Experts of a small language model.
Experts: 48 experts in each of 5 layers, 192 SwiGLU neurons an expert.
Training: a variant of SOAP for the experts, 317M tokens, 5295 steps.
Below are experts of layer 3 (counted from 0) of a mixture-of-experts language model. Rows are named router (the router's row for the expert), gate (a neuron's input weights, with its number), up (a neuron's input weights, with its number) and show model dimensions 480-575. Each number is 128 + 32 x the weight over its row's rms, rounded and kept within 0 to 255. Numbers have three digits each.
Before each expert's rows: "gets" lists some tokens that make up at least twice as much of what it gets as of all text. This comes from a sample of Wikipedia text that the model never trained on. Tokens count by the router's weight.

# expert 39
gets: " the", "ed", " of", " for", "ing", " In"
router:111163131106189148123150175121087131124168141118127134135125169097116146122072171082125143116116108161139145118121173117113115145140122118134114141095133157097151187111113145079120160089148162136102100133140153049088146154105106097123090174135078132138200169092093062133077178055073195123
gate0:133156153108173137119116129110112159154145160095147144214112181145109227101162091138143134114116116169136135114098115121116117204140136135103155129138084100189124154120167125151129129127132147091146044152090152153092143108108081098116078085152165079165185024068085134165133174149140154149
up0:138090086084111161197163121146075108134146171183109095101157156194117038135074114144100149107131159090086169135113139131137144120160102134165134115099120102097173098158118109139139106148129101090125141112130121091125097158146153089058167083141157202088086136130073104105093167133131077107
gate1:135098092114111055131100124144068161173072141121160141118167158179146102083144123152144177099209130065090130102099138175169163113085119083101145124116048116095189155096104078102127115119115118124145097100146133125100114148125138127111164105115092091113092126140156091082124123170157099145
up1:108093132140136088149086155123091157156082107163152179154157158179106157085147056137171163142181181123082163066066131157158156095112101117096150161098075112115160094063132063144114136168070109144186090089168149110101109059161114116117147116063094133095090142136118112057101131190178123113
gate2:103148084105091180156140092137108131139109112142119092107088127151128127108115131113154137126015117173116111144147107160141149174096114169135178076170124150103179125155123081144095174134134081153102169147177068115118112167130097110114139104113147076064140102134173141067168097141178078089
up2:140111142084151105104119181140151122190137112056151129159183145090119147172129126179150175127154070125111081138078108109144157120161118090183042200114169126121127107141148162148149094084138144152193150156044129146067125152140148171158094139193117108170129179116157148159133153175144159084
gate3:148088133104086128125112168096108133171147121162134110163192127145159111216073109143086145083136149102141068095155149147149158148080137139186147155134161137178112162137095150138071131212162134133125123142166089214126136145153058056175144139182142136108106110140121062143145118132116176113
up3:182136116148133102132146140138094086165127158144168132199163121138152138187145107109098097113162140071104128120160216177133115102110169152136140148180154145150077118090131178150093135104172116149147176150192094174139153121148093091165108171160173079186163135118161131129159100107087186104
gate4:083189136108102167116114037164162139152088078214121149110108107123081145105127089093142146158133054098109107104151068146184166124180123125146125115104103201075129116139156059060121076131165111150098108114126086099161183116142135125077171125174131128103162154087179093146131099132150148147
up4:135157136155120103162145152078154110186105148148142129143112156126089151138096176117099133120135195153095148116147129182177081144128092089081141109162114105066120061100110127222154114083078148123132118151147128115116151078131110170220063113102124083181059121118102155095104139113104081162
gate5:149144066141062132137125146162171133111097131072145108091180136107103112141084154089119160170143131092140095121144139135160122109093147144172092100101143180077089095095132125151141110120161142124174070128126127186122106106152140138096124132090109072164116143107162097094131120113117109064
up5:155112165134110095150113132167114129176175124131116123134156187171163133127134099117128130163172126107102173184105120142106127185131070075119151090143117107156231169135114142118107130162149105173159145103119137146181172147119141103120098160163062138096205124118123173183150145173133107146
gate6:140144187111084047099113158136143130150196102099105118160181137127100118078149118110145161135146128159123111123140100133187134117100178121150090132065156074157138139129157137099062119045167093114144130146097137168123166114139197154137132088141080112170139114174101087120147193092150099121
up6:129129078147150155108125104087091106111074135205146143092134125123137107144123103132137121130123110122202151124121188088130077143148103109119143103205080203106124112173096148172152138217066154148135151125174140110152059091120092116075107127149150174108138141097181177138131104107097184101
gate7:139076185075130132092097110098081140126151134144091105153107137165099135122162081134137106117111121077067109131143123091163153088106114091150127140107110148111115102117067111178147152124206125137129140167133170150068120152086199089128067197145056103104133107150131131169063146166125160102
up7:084133088053115158123152153107158120177099193107145158070067112119120130134145112114078122131108089102120092100143102106130132154101084185134146126087127124115157142129121169165083130127127116145091105128082128172084156142128149172180214102144120119120096175161178160120183104157182094115
gate8:170164034139116131112117174128197080102088145150165136091133096148119156107174150155119125147109135141049153126119159158153157146112123123088131121125096113059211139070105118103106098142184086132106085096144042180106098183121148077071180134160155117168154159096125148128146109186146103123
up8:196117134138128142096094080107074173100094096121120118116099071150081128056080129181106145158117085069086119159125180148118137141111095128063228099119069090091124052127148151202154110109127109128108076132107095108159092165109113131121113091127138146173129153129109120124121134082141055139
gate9:148138183132132176146085075103187087118097110210135112118086144162102142101154138091171200158107100095032100112142123078198120127125067136153136143156075108111140091089142119167158062151121089106103152113156089152106118133108125137108150135064092118172162110083083097088145162153153135149
up9:151129125135119048131126160139153144137199141121130191144167111099104106152108119098105173153173144140121137139117121126119089187131120083126073128124187097170094088111134174159141157146142141157151116108111084119170120088089192112165153176209103199061141093123132119181085136186143162137
gate10:142154135102163138063133183105132153122193145079089117075128140092180111112135095114108170126152151107138128117129134125137082139145074076120136098097172159068119150152100075110120150149049094092174117150126166103142120165148127170172172129170100122211111088075100096102109101141133136097
up10:109160102101151145080142153108166105150165127100070055110141179131171142098165143129122149110153132115090124146119142084121096110124069114110105119119111149086146138148086000074154154134033091118188096139150158119146097142200122129208167116135113107167098123102144157107120086183147140095
gate11:118152143178148113120123144138161160142062109142143138087140134110112128142117159138115099161142104099102123132161167103107141122104145137103176106148158100143124146120137085116059129088114120121131130102125109215155135114169103105084142144168115135128111089130098120111166096127102110134
up11:066106105134109122110119119102149098124129184168136171105163099114145110100162166182142117135133140165140081149118129108164067096105119180145076170148142154088107186107141177106156115116170092095109120099143143043092092167115135058159122137197112107113122066122159193181171184133113174072
gate12:141152128162077110124119080104128202139126064152101070143143125150108139131186137059145114119081159142111073145155126166115120087098136172132121112118148122092144101142095101140136140119088092159071139120151121055121158149078108095099131103129106121094159169190100075109152135108133139114
up12:157135119142169145120116120222112138139150181102165135128105143112114161155113107186142152141174130140131191108163175128142144150122113062172146118102129139199103127069169083120098136127136175075180105152120139134126118128166182126121124125172152174198101098069177165100075109139123144130
gate13:119199149162103162128147151141133096091111150117108117129108115102063138122187062118115096109074080143108159080119139094119124113085152186163121154117092242129105147113202153144075134148129139131125167152172087175177114145130099164139075133122082120091109108173167129154145155164155139132
up13:093168109154130160111125146101151140074131155098117113071157162049119118101180094136094105122092095117081153107159151125095149112091154174119139136150111190123122150058194133163075109126147109145107200221174095182167119115127115152141098138151123106086098204153180141117144180126137161114
gate14:128136123167137175162131127131094103115115153171151141088143122111100098179124093139152100102157155150119107139170153149163169118100085122134116095091146138189073139107119153169081199132095147120120178108169145106121076142100144171163132134116102127077099135119174116052162126125133182132
up14:111158119094102125118190091073087132123188168149131068095158097162083133136112149158145130127166105138099104109132135130171128098121137168086163171157133089137124110167137136154133108108104121123129074178101182075147124105095205097108095111121087099108041074154085147121101140133144121083